Below are experts of layer 5 (counted from 0) of a mixture-of-experts language model. Rows are named router (the router's row for the expert), down (a neuron's output weights, with its number) and show model dimensions 0-127. Each number is 128 + 32 x the weight over its row's rms, rounded and kept within 0 to 255. Numbers have three digits each.
After each expert's rows: a language model's description of what the expert responds to. This comes from a sample of Wikipedia text that the model never trained on.

# expert 4
router:162190143158158147134147100165106099158122147136175147199127141141136128140070201087184117110170114097143146161141115121120135148151116095189147068111062105102116107058157104164145169124101184158159108083106094157135133193084100108172150090132168092089152133143156142149105114163146140166193117112073167160115190143144126141130111134081138091111134138138138171122065137087129132082070
down0:126095127163162096118169030157122142106170139132083112120135101123139168138104149150140111140139129135154157196118045178169134106137146049088104104089120135127143079123116100091107167116168129152131169083145158177127113087075142129124126133071094195090098126138110108092156146109158081120135145123139157241139134116162127172105134102105133112084090061144148076107106102139102132177101
down1:113177151130106159113067149122131209108108098148118085112106102105138126110133132228143081142169146090110141087143076146128118135151136127167070144143148165154112132097110171165088113123142161051156075073227154180129107138143115121110143108169160126096133113101133096101144122128128146140185114076099146096125110154111145142147211138121069064121126166143101167139148189120168103101119
down2:112112097127121144133047174102187127179114138167126107075090071142130106100143129192143083183154158077170136122154141147139106113172151109123084147151141057142127109120095116204109076144085097107153125114176126122198190123169126146123111148147140078121044131188135168186132157115153165152114148109102129050101149102108144116133138118086151141122158106161071159099104145127125152102117
down3:160064126142116157157158072118090136082152176096087115134073198087127092081126125138138123089138182166120118173125076110139144149118149101160074068051121173144117184105073129096156086110156099136158142097136143073149052093069098112194137170165115090100167084105097102108141079092127152124146162150117112166113120115144152145180070124135157157115122140137152101131112153142134096113107
down4:165134128117119114133120092178123140126094145165107078115107180075133155157131095113165142127160103161148147153068096117090141143147142054176146162152112126176155114148168124110129081116178088214102180139103120101184078140100124087152109115096082112163136202147126119081117092136153076102082128183089104137123147147115190145102122151094085101086082056150088155134098079099114108162120
down5:123091102110144174106102156121097078153138060132104106085111075093099121092071130180072091093122134088134127133148137084118096138126094140174118146127112105130128124124120104168130160188105179204142098079080176130118126098125199197085184082152112124121037113161157098125113131117123116101153167143115212110091105161107120098160111152132124103096146093117135152122184130081162153093104
down6:120115181173134152103156063150104119077152172132126153153120161135125117143142168078111160178133112113121110151134088215161074146153100122093146106124090141069119178123165175144129115119170061130105139206091099098134132098117078164105131140066116116167171161111168079125146092103154105127081143153087136168148102153167114114103072080141062167142139173147111089169132064149129092123119
down7:123131076116140142106171161166132127133169114151125058110093112161109197151115112118110143092181141078100148098086185152152081192078164116172137091113146152129078136113084172119094090128132123117147178122104161116102150114099078065181069152106150129094088138140089126147165083093134134115151096117117134149064167168179155094128099089117116108116166083159086138132161171075059163154140
down8:094123164171060098147097086153156141142164128104139090061110145146126129131149138096136120088121113118102146149104134161185142116145066065151108128102092138135113144121071144131077079109156111118160154166139176142094136080172109111172104108152097110168129175100098131160099122157138052136040144111107078104166140121119125136086133002084141151102166137163097102158185095136137133137134
down9:109135112118098124149158135120185083076118133180206085148100189108111137145163076134186127133136105127102132141104108106095065080088152126119178126139126176233135157094138124112113125054161095136131119092134163110177136129165145150140119110208114144120172161162083150123143120098109115154053122191149168157114104097127126081080195136109162154123075141116162116131106091123124148149118
down10:128162075116020072172194170175104150120150122128131145131134123130126078101114162090097096139086112121151101107127106122141109108122100145186139096138144171116138098133189144155187130158072126180022128163124106194111101167100107116108148171132095184154097108110147109082134115101137123118114128132120078154156160135097127089174140174138092093116140135104163127163156125165186154116190
down11:088103127113151094134117107127122107144124158094152116117134188086088100150159095128071036147107134125144122114118119119101136170139142122107143094166138061133156122064123159137146183111159116141182159161113103082096178145131165070190147119082108139154151146135159110121128094145143094145113155183135102119131151092102173069093050085136158184058177158123096172131210097122124150166159
down12:168148096097145135114143100057131151101143102175102126161148180137152139114125101139154057154180118181108062179142114105183165133098113128087143157089177075122143162133064118170063136152112146149139106090113151152134188078134131085149189183079101132131162100124078114117153109152103165135107112125118147068152166092094100144083064133108142083180148093132149076148125168117084110132131
down13:188197137162135115081134146120083097069135175091092129083099152112182083131178121124138149148095145169164138108085072117102122132154194100136154155127109164111158193089133143100124152060120168127123171152121112133138072172162106155173108153118104072048163138157151085140177050128121092125112161119171089105103061157143125112165140159103145124114109090091135088150125156125152130113118
down14:094105134106147115062137146149136090132122136115128136120142119131094130167074131118102139118201077131110098095095150085156067164097147161172129160178054139109132148110139125082109081132156115144164199080102161146122170073116163082137121088163110205107062110109142080140114157137101136118152108090142135099169139124178140197145106104079180115179202118156157087099177110105150146130110
down15:142117129124194081155118150143182157144158141131143130075134107113108116116117117111104087139140123114161108144144158131142101069137052122190181154197158166098126092103103109180091105142139097130111069146156181144164111136105119137062155143128178156118054063121101151133118136172116154134120153158135133148081153088120114100210167091165159112084109048105164104104059128103176103130124
down16:126126179118059098121145161148111099196059143156113136169143152161087137156106087106142076081131153184129135140115120154127137180139148083078084121115083147114084159136079081145138149132087121101078169150167174076121109131045132130160097111100106150074097110169116160109211087178090143168140095120109134117112141107200117161138096147070124147089134113118160130126085129147103084148110
What it handles: Common nouns right after the, a or his, usually followed by of or in, such as population, role, age, list.

# expert 43
router:110140154155225148102128138163116111145046155122125145143096110148119143126104133054163123131148126202183157177133061137110159131129106137143164111148106089119153099136159120154093156081117190152155128108136054120148108129110145126144060106119140120101153126160185077160112129137110169152189115117114123165109153189124075133203108106100171062106106174104135169091087117082147110118146
down0:157118089105123156147154132079103146132122117177178099134109152147098127183188080177117165230153135070134111175126132116172132109139203137100123144113131114123111133137160139171095120119139154075133141154063138119120136105101106127141093140097147135162127144193118135183117136099058154138116153158132174150195179155092126141105153131193154069105135132109038162108093085106132117193125
down1:065138140144094105099150083099204178159083110145100111115149109151178179096081118123102177097111158160118131117113085162175108129122119130133113090186165152136114163112134093142137128180106147117113183158105117082122116206092099175141080138082105130161194177142104153128095137158189192069118147143138095147098142154120100162101108154091079116174131181116151077118153116175133074152131
down2:083103164117097148135097135129131149156075079189103111104090070133065175134099122119121093176094122056111150116139120125114106073140129103094140119109091082114121118064095192137100149141139132102159114174117126151079057086160175155119071076160115153125092125101150142122102159116101116165117165139106083144198121098155147170148130124135092147139131016146136104107090118146127122147202
down3:123091135138130052074092139170145118068174137146200134064099165078072090120108140139171153131091146171138087110113101123109092134111123127128146128110085065099085100188192163162097140148179122092154127107119119081137118129090164134078086167115082164128135144135095108200128165101106149090144133126125138100173106153119110142132103103103139061150079076101145187092126087127098140119177
down4:138107099157202108115144096102159158183135160116186074129179087074146121152126150144161123098140093137167102128141194118119133090147162131130099118180100175114114124088207119143097143094136141127059088111132153103100134100138139116104114145143160126153181053159152104085147169100149082148139115055140161162165176196158147110152135113180152149156179109157177137124117122181117141143064
down5:125162133076190078107164121099098138137181136184113139118128150126159094161112119079164110117106132109122111128113141144138145182082133066106186073141142119052172132111152127146119119086110105136141090087144186125106117089103146153069120140157115096149114112164180168146128157053065085122129175179199101145107129157067143074094097082126120130098142082094106087153128104122086169107085
down6:161116077093090165160137152156156149135140097125090142107102161105118088088139114127128123110107129207122124131135118130108138045139147053158079107139147155139061148155176092095124131108162140154192094109116096121123169111178122113124121124173076140115130119113132125109123129113113111064130108159123211141122202137123145169132170170084073061141100087188093122163123157156111110226128
down7:200133099087184078149131105123215129176157172119126193108095171141127086159154125136101151159116119132099103128139104154110154119084154169125128074127152162101114117164149090154081136119159145158091146123135181136118127148156120164049145161117144100106095072145123130089171122117095170064146161144112122112165196131149143114173126092087171110148103079155132104058120122214110094131164
down8:120155162134098111146126099125148134178135113085157186142153077142136086100162109215107071196095102083154118200125138106172148129111170173110101149111139185109144107095109150139170136159167139063098176144125100070088143106162149163184140129154141152167080119169098107141096142168155167131121148087133187125171075163159078166118109134139156154193089133093133145136151084120122120150099
down9:047129188177164112121115087097100129084127130152106129157151146124106123133122065117116056106171113155154093101075170146148147121102088158078078161149121167108158173168086117138111192157110112111159156154132148118155097140129196185099112128109088108084137117080144102121209120187180164121189133112118140109143097115105124160117140122121119099103077084103137092087119119157194121126064
down10:146161098083134138201154132122147116149107150134084113127196056090130128171136127148092092145090095087144150139137162103103149107123112147065083151078139129085174187129137120126089138144154113099136147201069127095142107146081205087164099160134134166097137125081131049123132105080139112170101144219108135130143083073113099132110171143119178148152112119131149115110173126140150076125088
down11:131150107129144160148172161125133113119138167193038108127147129125171096160109106109191200112164086115176117106122071104149147117129194129111118180078159149149146098154063130136064080144138137091110125147130102169159138121116148149061075113119088088139120144149159109122133103149122159082157070082065070114160138153128180098159114116183082116116100162155156145130154103101175150170111
down12:077167063166116113151051160136108142106116112126133145144082141101086146130130137136142135106173121093098092118076223117113084163097133106120141139088070124090075063110061132120108142118145143099098159153088146145182153125161105163113164179132130092120166068116161119158129104170086093169161145157120119154093089038170128086134097151168094111139087132098110124127109111136061157141130
down13:148104130191166065161131130132094131171134145111098154138136087123108139096165165156114158135113123181126093159182126146128082099122138137086136140091107130191122167168109115161110128078139075128145110129110094091099065154169103078102094196064149197107137144139130132069130122112163070119127187094102076141146183136127152059125110118203093141155080182122111118088081102101108104152139
down14:068165099146187077125122077167163122111105094088152125160111094141173114091148129109112126150118133087162160188156123131114139122109070109140081125162123124126119174150133214154131130109164084129127115068222112148117142123157091121117141151146174129117124124130087054160105107085136120119118096110127158130118078095136085109036074174122101178171127182116091136149149126081102127078076
down15:158181154070100174188130126099094102164055126130131154181158143175190137131183139075152174073195146089152098118152131115133165158111142114104115131117133161112139133130120131122115119129112109144166124173034116158104061108102095102192111149138187126204102111164114078113191154179105146153114173098124127167091139131106164142174137113120110131167138139077182102130127142120139121108097
down16:133138096109107140152155089091108126192157146133054147209127081143141187129076162170141141111124101104164105076166113131159179101133168211162179161095090106144146126114094113085180123156124144099167053108118164141146138138113172175152094091068107157100096102097118154090117194096122075118100120118116168142197108135175127088110136151112114092140180142102137135121142154144145152127164
What it handles: Inner pieces of long Latinate English words, split after prefixes like con-, del-, par-, as in del-igh-ted, conf-identi-ality.

# expert 33
router:116161176174130134166148107173135097180088157147124136185065145134171159095124171060170090128139134156143138142184137145106133126140129087154131041109119134128183057077097111140130221123095150156117126114173146127148201174111101104152141115140153113119158125133161136173106088145164107171160141110082110099094186152155082164123124115082156091112119136119144160083136143078097144103070
down0:152082067149172142116129180129117214085143120078153109098116150155122114136126124165130111183103161104126089057141095133168159086128110109146076120114134131136082126133129146113157141090108171126109121115202126099215116151166081151096112119139123115110137098168125185174119117148181165042132183133192132134157128150093091121106091137142159135145124156125168075123151159203110126064123
down1:095130089085093119122115199094146112192086182144126163105169120102071184094186097146053095142155127121113147124170143164082162146123095143142154101151148107116126103090137080185151091096129108140203108164117212102149160118096153145085165155162094160129150139179156157139143053107105091128144126113139117125106059149115142128144134165107114147119112145171070154087184126111150150157137
down2:146106085126173116127162115145159076157076173164094180106125128195144160113101151114210129166189124205133114157079148084091110125099138121094216138099091123141129158129162073109115107083143076161120169150156118137160095153133146149130122120184097183120049202160146161126118125102134119125124064169140114113092131078157147135118113115082137162133111139172176121148113110136131104107092
down3:141164118207094156162190130092100069147152129125143172056122099157140164130103104175116114105114122120090104176076168130110065207071129146117123082110107137159108097119115071127141129134170122155139097096125040124141133044121140163178132161162140157135140108141145157146098158116127086147199127122172102155140161090112145126105186160154143159148106152169138132135109053130132160101145
down4:137102132084105168122098143140048131113156118120095107165107121138173124167113073147150131177138082089132109138135123109142085022118174131184137157138152189158128133108106090112115169114128142115175126098080144145111072069109168191141151152099141150144129079104154096090089108090108175141143115133048214108110093090124125095128129078117125120113132074177147180171098126085145141124134
down5:089128155112073057070070146121142134093133105164116130098141128149137201083126126181139126154153127165129127184090191129112079135126065181090188137060177097097141079087161138104136111161123129137169105113132147177147112119100135109069130143134116147105143128100109128194114105118150096154184193122110156099157148116091118136125162071202110136130157070130158186118122115130133156099079
down6:102112154101081144152132068096106128138166180115130136147125150187084150089131121080128089139093115124167201096102159123133133136088182147072137126163109135075146128056108170106084181151094141145110140163070116121129130178156126119152151148100126174152165163125167126066088062097175129128111115119169145119079107140116138135123118063198121167118140155121167101208149067125135180167135
down7:123126145163201111114135166122105132133088086211201091110185151166093204106142099105121068140143133086183126108131116168148096095162155088157113179172135115147093070148139180184124121171138118093115121193122154111151091119138146105130095106084143113099154171124154185139171175162078103140186117156121138094101107118143139146144090105182154117079148143077093146093118148097148112111141
down8:118098127095112116170165169132063160173108056142148098122112100132130141130141116111159131159117089135139129095123168122136056098070124115127088211088133131196126114163139154144091144102096075157159099094105139136141099201188160134070128114127067141096081156154117143116086182129073162110092144083117116105117154168096147124156164141185106092124177077124166155110181111129156099077148
down9:115145151109114116149090047159122236135149110101134176136155118114173096123073118158160166178132140134152142155110093138149172100176122135137100101162183132135135158081127131107118141183144133115161195127141042180085131145127102161140169115097160123165077121142153095112145086126141168090083133103073181081170137182189137137059105128167133133149104172155105131131117157107148093114153
down10:115101124118093112129124130132143103119112151096107102091073157111077089149125145161158130135124036124101136136083140156138150171116172100123162126188085168073106126095189111114148103091165114087151175134117090143141092129084136165138105107149091096148238134105118062091092110144114122105122151093151142136122112162156110078079054087128146153101104174138096076112109070088168120145064
down11:099128102144110127160162141097104120083129176139083189109156117156096132075131107154139146114091164082095098062122150083134111153147117132200121131108130146119106069141114151116123115199129178171090126113099137091079112104093065122108129193123135108097141155095107150133136070131110101213136167159154088154104095146123129195116123099106175202086118155157156122161162207157149136170165
down12:066126150121176105154072106104157115172170080148119125119058119161097080141102079160115169150139118111115166205111132133142109138123141105121139077050101128127107107155114040169108089089146162124175084096114202138123151125131162118115154126195108094136100078075184116137163148077165134115136151099149147113120152133147189174126123134103098134115189096099068114092145152116111158139157
down13:116100111099132175125123129169096124094209118075164091144173178076154155150089120098148087110109138132099114160180120123150171121120141101054132087153154105148123175107132108097109168159078081093134091140189144141146115125159090118136104116149206119076141073164145141105108134117126165079142178106168095075111084155041143133143133150080115135135128106105202106144104171169101107151098
down14:167102098115112099116154109146080151059046154112086160175109192108150112080136126172133143146151096098171140140153156139120108137105080119128132141181130171093124083106152104088151129120101191130064178145069138158180093154165087117127156202089089104104157157119143112145118059123171123124149088170127107127148130156127131189143152141105145151110104097115160112171170061158129146089187
down15:140106146110183169170115142162125139151130139143141156143101108127119133185165157043130156089110172116154104095170117132133161130133129164156183108129127130077161169125108123194078180112133136163116143213080158127050134128144111125121138106089142204202129123138152078070115128121130116130071128219136096145141156088116125111133114090153158111146185125131060109151138067143156160142105
down16:126073085101107131059111139106086186104156103164172061081130124129110092104109065123152113169152147135157135106116146118112098138089152115134184180086084101137121113122160139110123145106174172103157125090096126145146161195152071120151216097085149108121130093112111095167128182187061126149099117145117150139076169182113107099163148189147109137136157070123144151164104139136108101082156
What it handles: Nouns naming media, works and competitions, often after a proper name, such as Radio, film, album, Cup, League, Television.

# expert 5
router:179161140128186154093132071120086109143117128107134147161077134118152181070095120094126066172149088077158186144160072118102138099127117104139186123172139096144124095149121119155107153076111138150147125146172132194108166211089110101144089094202154099111171130160178106139125135163151122144135092122085152146133140143171097174163099064079194123113090118120109144129108107127141078082114
down0:147086156098122111152125137085063072135154113138131124101115147128167098128061174089135178176167178098167167061204206121123170119108132190122140096155127149107147156126104182160145151181119122145153133182172130071107087168128145172121113197135145097151118185137183159160119123141150130121143078077112105112143114149078161134153149151088110160116149123129166113130128100048135119112117
down1:160127183140177154091115085124124152158133055125131127110074124083072130177164136133057103110128137123131105105130097116168124122132140096154073138114191142176186104131113171129133044093101140085085174114124109143153140176174150107085110078102124127076163100153090131120138157131181115109110144208110153156205188142117120116153135126176132091122131122146134081097123055143171118112097
down2:151153126132120075116103102089140096154109101109147113171143125163098098084180120111108100115103140177139200103115080087170113157029138096121135123167077106137104139189138120082172105068083113161172159206120121113089138110122115075163088157121124132109101144094101125146120133085106096155131157152159134137140123154106059191102161174088161173167085144131134094069158161140108077142144
down3:148075160163137124152093163096135109099125134096125120126063095096144123114120208098121195097116077175106114138189150133144106175147125099150108164150130181182148158080136138145110124106121154158076163150089220151112147153130150121134142122155175239157096122121133149144149103113112110162103154160131184150130077109136152151142039089103150082123137091160158105151141098172142148097155
down4:134112183122178128134214092088130126162139124111046147121117111097164126143122151092130100130074094126170122182130110106121131092132147116087135150120063135084118100134126135125114125167122102177104171096108111179131138051173191078121122179128137115148062181123202154118150110069125131222167142152069152105092103117102129117130122154138102117131100151102108137141127171162080179087140
down5:106123144124175157079149070138062147129134162071139190130140073144142150110153141126095120076127147184061097141152116156166100162097122131074157137122193122109116104173140115151130158105121113106182139111149145187103131074123154129138151174148120127184084154170104066151081079109124147146207162156097164163147088114082125128135113135132191142119100178154201151094098168141093115109132
down6:160163109073169118134078082137160100128123177168161111084083109113095133096124156083093110102160189071149094144163144139143131129168227105168129120086136130121094150118097135122135119147140164146088131200093113133106075113163136093171111103118169166116124185111102126135173100110147102152097161156132145158105140137073171153138175123189178122129190133101064121154170080152129181107171
down7:133137088114155100068154137117118098111091109135148083127166147118147128135118073137128140093153136153182103059139112091114120097100157121062223125103178150130128105122130092128163121132134123093097071065149183107126116127119164090119144073106140180136110131165167136121189158138125118119142140144017181126157080158051157148092137067136132150103155095067126074137141117127094121163144
down8:177091107078157106212183112143124131097117095118113130103153117171120152127173102141105103114091113176077134191155081101081136159157100136097151073105150095116141124108127105084166100099161142151124138144140167135172053081125130088129082155135174132176151172080159141134130159051105137094175086165093155149167065091154161115116171148124132110153169163175087126113111154121130121177174
down9:156138165114151109125117164144130129178131131119121130106144171102123058086140098168153137145145193150102052138164171137151141128141077200141142160093120142080176130178091156161188138120099117065122061162114086086149111091143117107108083097165129097097150118103094176154098168091108121074124065096167158101122140107173183093111177093124099135146144107065129165136151077157134110087104
down10:069165095144106096133069147063182164094171056135134132130138101155219060107068094123148124102149146113186126200089110098103122092090133106159168108158134162034118121134125106151125117114073156127128111127123142132084140135136132166106131110156135146149125116133106190147103147115100129124131116122163050092121171117121088127078127102153080082135156046142082127143122111092120143144136
down11:117123144168131080145127203073118174140129135147129124091097133123183123101129156128074160094104100103182134161107074139101089114138108115090088141059145157125071117153140025175109145138151148105161131117098072144111146111109100094130199143151067152095118139133154099149170105105089099123168070092154157152085159144151153121124172057117153139154094153130162158184137076081107132163126
down12:119113116128134118095188075094186152056136198169105152125204112180142171102146121088103123104100107132115110181089083121099125137093113108150141122120101143133071123133087119141170118201203112113170187123081152129154112114103131103143115150112155169164119095151103147120116137139106132095159076124127106121144071091210141097168100153102068131105094169116139160174078169175141089135108
down13:130140152142172106093121204119134064127087102082132089056141146078149129175101126115158133101086103144136157121147103158114194155120072099110115121153116080158094122153121034106108133096122136155106111103149119103092203129124141106047154178130093054138139124154135149114124126204149103146158155178106112086093111115101108131155157156111154144160100091054077146119112126130111127191121
down14:145100121116132045130135122078169140147156097145107192134112065109144192151140113121122167118080165129049084122204146131153151139128075125093194127136074131050169130179096097136084143112137118102093147132105166149137122110063168127145142108066110123163162093075104120135164127111144116173166182145147145130102162140123117135092129090157161110081141113094169117122118125090086085148069
down15:094120124090146175119124177106170156067125102172110085105177136065142137099148058099102135038157120134177098098144130111178148120066140085146155185119069164132063109186087191120162107142147135112154104117108121178131148128146151134132125154140128103090152127125147095082092132060165112117113124156137097152070141145144087123141100170119178190099123150153142154139164056126102113141104
down16:142129177107098139136102200182139124103203097133114139149132155093093126102125113122099155154139090123148064099130123142118101216068143091089136154136123117147137132097155074127097161095106131153137159170172205166091146123134219198118146081178122172106170148156125151168097103111092186109115132142134177065129130115128119153147107164105142170135145111136086107134075132105091137166075
What it handles: Second pieces of proper names and foreign words after a capital letter, often vowel-led, such as T-ib-etan, T-ath-āgata, M-idd-lesbrough.

# expert 48
router:208177148143134185128128114152097135137095169138162143175133135122143134132113155045160130149129112096126142151155108166108166117134084069169171081153082076111116101098126106175128165117087143173158084063152107138117145188103087058148091112125170084077159146117153125129110102175177153159176084127075113117138176141159135147117108076073138105137094154116094169108108092108122097091080
down0:121136090125115153085083126046151107153063128115119175117147113132176119138112158160121177103152089124147064135185139117101091107114087111163105151123171106146095090174150138161119116030124123058165132094068128097148066171188098137092148105116105096081077095066118097140169123104160175136161111092147089120117141151107086164144153156146166109185122120100160153154144159131106161120129
down1:092145153081103144108213044161171123094104132063059162111165152101106095083122150142138135138106136112093145153106129098158170082113061150097134139138145107145119135119106127200176086127128093115120135114099112153122117133128105097102093100106142145141133152112142096070143104146104151120172034153140152080144029112144095135093083114114131132102151126125145124124139132198198081111170
down2:133105094150137192149136095140119115065083202102138154112038124118061104106101168163116077141119134104122112141134111131167094103092091102157136170062154154126138128115149117144171137096081110149119164102116111120090160099131110157139082087131148137103084099100126071125145125186148117160078144187173113158102199138115049111089163114092157112093158141153110162185079105153099119166096
down3:111130121128151120101094155124164194111208180148083126116162127154149082105141161069114153158104096107132123097134122156161105165123176111114170119112128128122103162124172088070117098126089074160143148143104110139151147199124123204116115134092118252128116145101174109126146126125181122129125138084144143070127087120125166143098140156077092163147128058170104166142195144139153100084130
down4:080118101133170119126117112114102155118222121141209117163161120143104174158136149038176128132085171140165150053128138126142150144136165183157026124149122111139149146129114155101089110180103151103103138100071099118121161100121103131059136142085132124116112104127108100130122077207156139167121185142120106145130162087175135130073101166152096096145155166160101121074128129132117129137124
down5:144110133091147109100103147076148229100123084131094155120140127113126115169136126103132181104208087167124138147143146148067070187127138080166136190206128140144129162099139149132102122140079159158163133136108185102086131146165086138108140155136083095147147093129167129134128133135171116157108064171084146086150109141171132156098130187124139124169072136147132045129107139144068129167144
down6:150082141148140111103126167136108120098137111096094147127119137060138143145137119227081130108155130113139124149132164157124163080139111150116176087171168161128093156152118165076143150075192122154097121147137095138134165159079150158119116130162101164104117106127156178079150094080164117085207138138128077107130087122124092088178135186174085121120079133043150162101173144137178088100091
down7:118120106105124106155144151093120123114121156109130046175146088118129107159058072059108120143136129131111108109102209110164144102139109172095150127124135082105127121072136183091122172162166139098136130191117118160129126103093116099159204152147070101079163138107124087028090132248130139113132133137147109095124102172130145145131184138150145159133110133133176109108101162108132151136126
down8:096109105186082091165126104132061098153101098126147083120152139132122091156177168125101117154105129141101095161093119109123171116111136134102174067089102154156107143106151155148085098173094175122135172161059147123071164100120067184154127108080136154194136140145142148113175180109112105117132121176191204159141093133152128121145110177092048131139097112074088133144090118160099094121124
down9:183176093119090112079176131125142158162100142138133127133142098126140161138109141198149120145148099067183154125127132139130107190055143141154103153099155124163164117107145169180134136188221092127165114050180090166168067085099151146114171132147129116073123101137143125114139164098064104111087118080132081156109127092158125134111131202157190119157135087125108122130095130146117118109159
down10:119118096161208126072129091146109109085134137207086148112185167116083109129137192096177156164139119115098130130165135095169082120138160131119170106107182160120177096133151079101153121163147114193088117105163123153113138121088140157081168170126108115134073144214143137153116153109118100141094116093130128060134112089141125124098156168176108164111106163131134077163144128057113130159190
down11:146114166057170149117153140157071085159161104101133123102110125128132083091093058121158103106073149072100176168088129097158050144123149072159119115124109205199111161100164129140155105118135138115153161146109164100157139182122113079179145183108109102097132095138144151211134081092094163121113119145105178123149111143133137100161146093097100158086068135158142095148140164121146150112154
down12:131174184156105142049177110113200117156079118138160099088135106102036155125097209079139150132104056183115092103128122099088120165158164148170158134135134092123119100048130101146155092123165165156107164123119152105131107146107133103140140083164163108143106134154142102143083161152101129114065137124157065099115142112136121102137140143132124124160132088127106179207077095101138104140108
down13:096130177138084125108157166183097166152158112156067121110180143174102124155172172126117210154150100142127091174138196188113140149135139096107161134097139157131112134122162119102176122137163127115110142114124057147112108093131112115120134198083109183146184123088079086120097150149099064060125163104109148114160126145116133122120052112152177155118105108132130061135064130184139093132138
down14:174104182110127169137150101123138107115154157085108113158099147087145133068130075136135176175110139114098099099117140043100174142187132177179134158146143162126123123118100123109176089097146076074149112124124116100130113155138120142111121132167152121134163109198085122150176114166134167142121087171091188137189157125111222114114155072132107180110098153173148153130176168090110194121107
down15:128215040151074129154113052064112113164115191106146103130086124070109043153139039143107070091118160120149208150115085144140126144116127106148142171156121091132145118113137175118148106164122119103123117140133111111115130152106085131125126123126147130099099112107116084074156102144106134167106134170153129132126171144125140147118121183148118198072114174158085091082088136133131127131172
down16:112109100127105085130167092133144139164170157088152083099111125069043111162156070162140119097077132131096146134110086110105058087182146102078094119107152140173135084119108145146114130093098128123145144191146165157125092134138122136122087093069169064135174149144077132121128129111126151107179171104104103113105140098141103151159158144126110125083200139137174167169156111040086118179095
What it handles: Common nouns or their first piece right after the, a or his, such as girls, league, peaceful, book, floor, university.

# expert 17
router:163125130136201170076138084126113103146052124115159177121083128133136133093116110056143106132132080106176176128143045119110131111146126122155229128145073107101125087116129129123123147091126155146151101113146095153160130161132125094139128095153138125100160142156160095157141137153114190162187080127118110128076124145155105218119099132124119096120098154163152155102152093098092094057051
down0:083094110212103152080170157119126131140099146166117149091098144122115180068105044115060155151160149141175109091151070116067072143116156094117118116170146119153084126113181141128085135181109162102128081103090084163182146156058129123123126113112137179140138140142100223134183118125121128121122126116134138126109159113129101130076171095097087176117124161098110095148169111134119145163137
down1:129139149032098145170145120157124148143163163123146095079191165179057150094109116079123060071109098142120146154121141118127109142151085110140114115137135211121127128136166144129095109168218179164155110106106079209131103141094144150100118080102134101123115126113148150120152125209149117149126118119125125152163132094150110067164096120120091190114136122125195125106117074153173118139122
down2:129133166058174095125170163144168123148130148071033121192100116126148041111136135144181105196062088141140143129114115147102067144101137101107137107121158113100154132132185120123117147186109128098137128104122143076171181122147125182099142135149184123123057094126109135106078167151128125127158121164168140117054138149115124112125133087147157137191115140122137047121144100151118096128166
down3:148175116213125144158118172123138139141156166115137090122145156128086156070152154089115112144115110173143118168121156105134064100132118098122120128157070193140124148123078074130112117116136142143143131143136148149136108159154142114168132123152181019101131165120102196099171114091160106175129134135145162068181155089084146107153090144166115085142162112126112117218175138044102136151140
down4:154158149112104127139169120103127083145079169147156176123140160107136127177179088139154144103083158175179112120134166105155083125071107133136096136131145136170125116176140145103102140130099080151049170115136142152104090118151128114037147157119106090056140132066085121182163196173079082135101111111137094175132143163152111075099097191108172120158120082097104124099149153150126076123109
down5:105111174083123106130129192152155150153148194169124175128161076111191163140120148124111138107136115100168101097131090095135166128126097121144074174162138114102100150115083108152136150116127183106150106186169128089068092119106122209096127186125105100194159068135162169111063120159122192139155126108107146165057142162164151151126130105113190140051094132142139135129102121115174130130125
down6:133147139130136191136132131088104113149098145134108155116157096122090161135098148115152086166107074094136175136089171090114108089114161087125116190090125106124068114115054115115156076170126109163138141104118100110120116123123215112144077093135160137117130097187123073130169108134092125092091086149086088119169151206124134149158097132154097136114193066152088089123091073162213112126130
down7:064133158087117177077104100125139172107135117148137104069076120123145111134119142073071128096129082133087137056086130109114104149041135140149155102212081117143116148114100136092112176099084145085174142113174164108152134119118163090141092170138042114163120137116136126186104146107078088118114149121115145102103104141113148129176137142134130123097111177082163153145160087057096116072116
down8:178114141137111178191153117110142104198152118103124107120063135106093140088066152145078148097129075100143129119125142114167125146076103130127132143115116166130107143087127156149144027154175115093151185105116110207136116132135133172134131136132150103096122129108105084135089088092095158136159142123136145212105147185126130117102095143141110124146111160205039151145089070075151170118139
down9:129121104080108121141121149127158102081191083118175122143113109102161109143109139154097129097078197106119103165176163085189120103106145120169128151079145168123121086163157093099153143070107156141107107099096190107133190169176190142125195149149086140147146040114138150122176149112174156129121132170078172108098102141110083063136140103140124097148142138145121166085131202114117148095127
down10:055157072155110075134147147206082151096106167157100181168168110143140116116116179097094107070115110140114103108116096155115186152071137160068143161118086134174150082167063098072108146179134135148135085103124122117107100169128173099109137162106080126177110076113142154164111127118131140171097115185151094157128111082128114141163127146090121114168094120128151092111116162208125102096127
down11:172123086076136128129103131127118116139115157115136151107143090149113168126139146128102120109104178104125135117160157121129164126123175170092093153152112195121157157156131081141090023063158143168080103095091180162091090068152082137177129150087084149102193081149146109150077144138142112101174087132153137189106037082134109170114135159089140160142133128145129090184075123135116148139134
down12:130173140069115124117150106076154154155128061111135065108135080154150157082161153139122133109136150149085119159130108089051114163136164136142184132187146112182157146152217090105153163145171110062129113099161086111155186090101126133087162084134109178166129109125087099122095103106095202136136117073130085114097170106152138143096180169113138107155142090141186132111152127130125085141106
down13:148172140116144042130143161098131121129095179140074149110135129065139120133125127084139157139130113173131144103104121137111158093109072128121095164097155082104114130112174091121079193154126164084207164118120172112162088144130172126124134121115151148040150166140176127109112136091131118195148088156162149075180149063160115130132135147094145139163089146121166126173163132149058168112199
down14:123179103045159072090122162172160098149135092085103162164205124100165134139112150121158149116127102103099161138085129164133171158130137127119111138088140132163149094096091079075189169167128165131116126038139148197104143144055148141121143112141139159105079079135184079099113162083111121140172130138100151119171143128118086132136120097120134162080120159131099134183099172087087107124168
down15:132153116077116128113092159174085059145165145137197095101094136119137117130177118102130072127174146093108106054106118143089134100075106131183144164180162114098134086057159084129138090168074132173142085090099144112198103142118148171168158116190137116112112107148116146173130146235109164119115180146135113132161160109091113111141141118152119128136164134136169126149157115087160126133073
down16:145140143063089149158123171147139164140117155113099146140138128139112118143081145068156119086185152156067131132132132126123098194094127181106153113179080084142093131144084118087114144109081084148158103142152153057119169141195150130098143142145067129163126166151116158114125092127127132102137230104133120085153070079118103118153155138190109110097191128158075110103106145165101131122053
What it handles: Stems and suffixes of country, nationality and ethnic words, such as States in United States, Span-ish, ethn-icity, plus race in census text.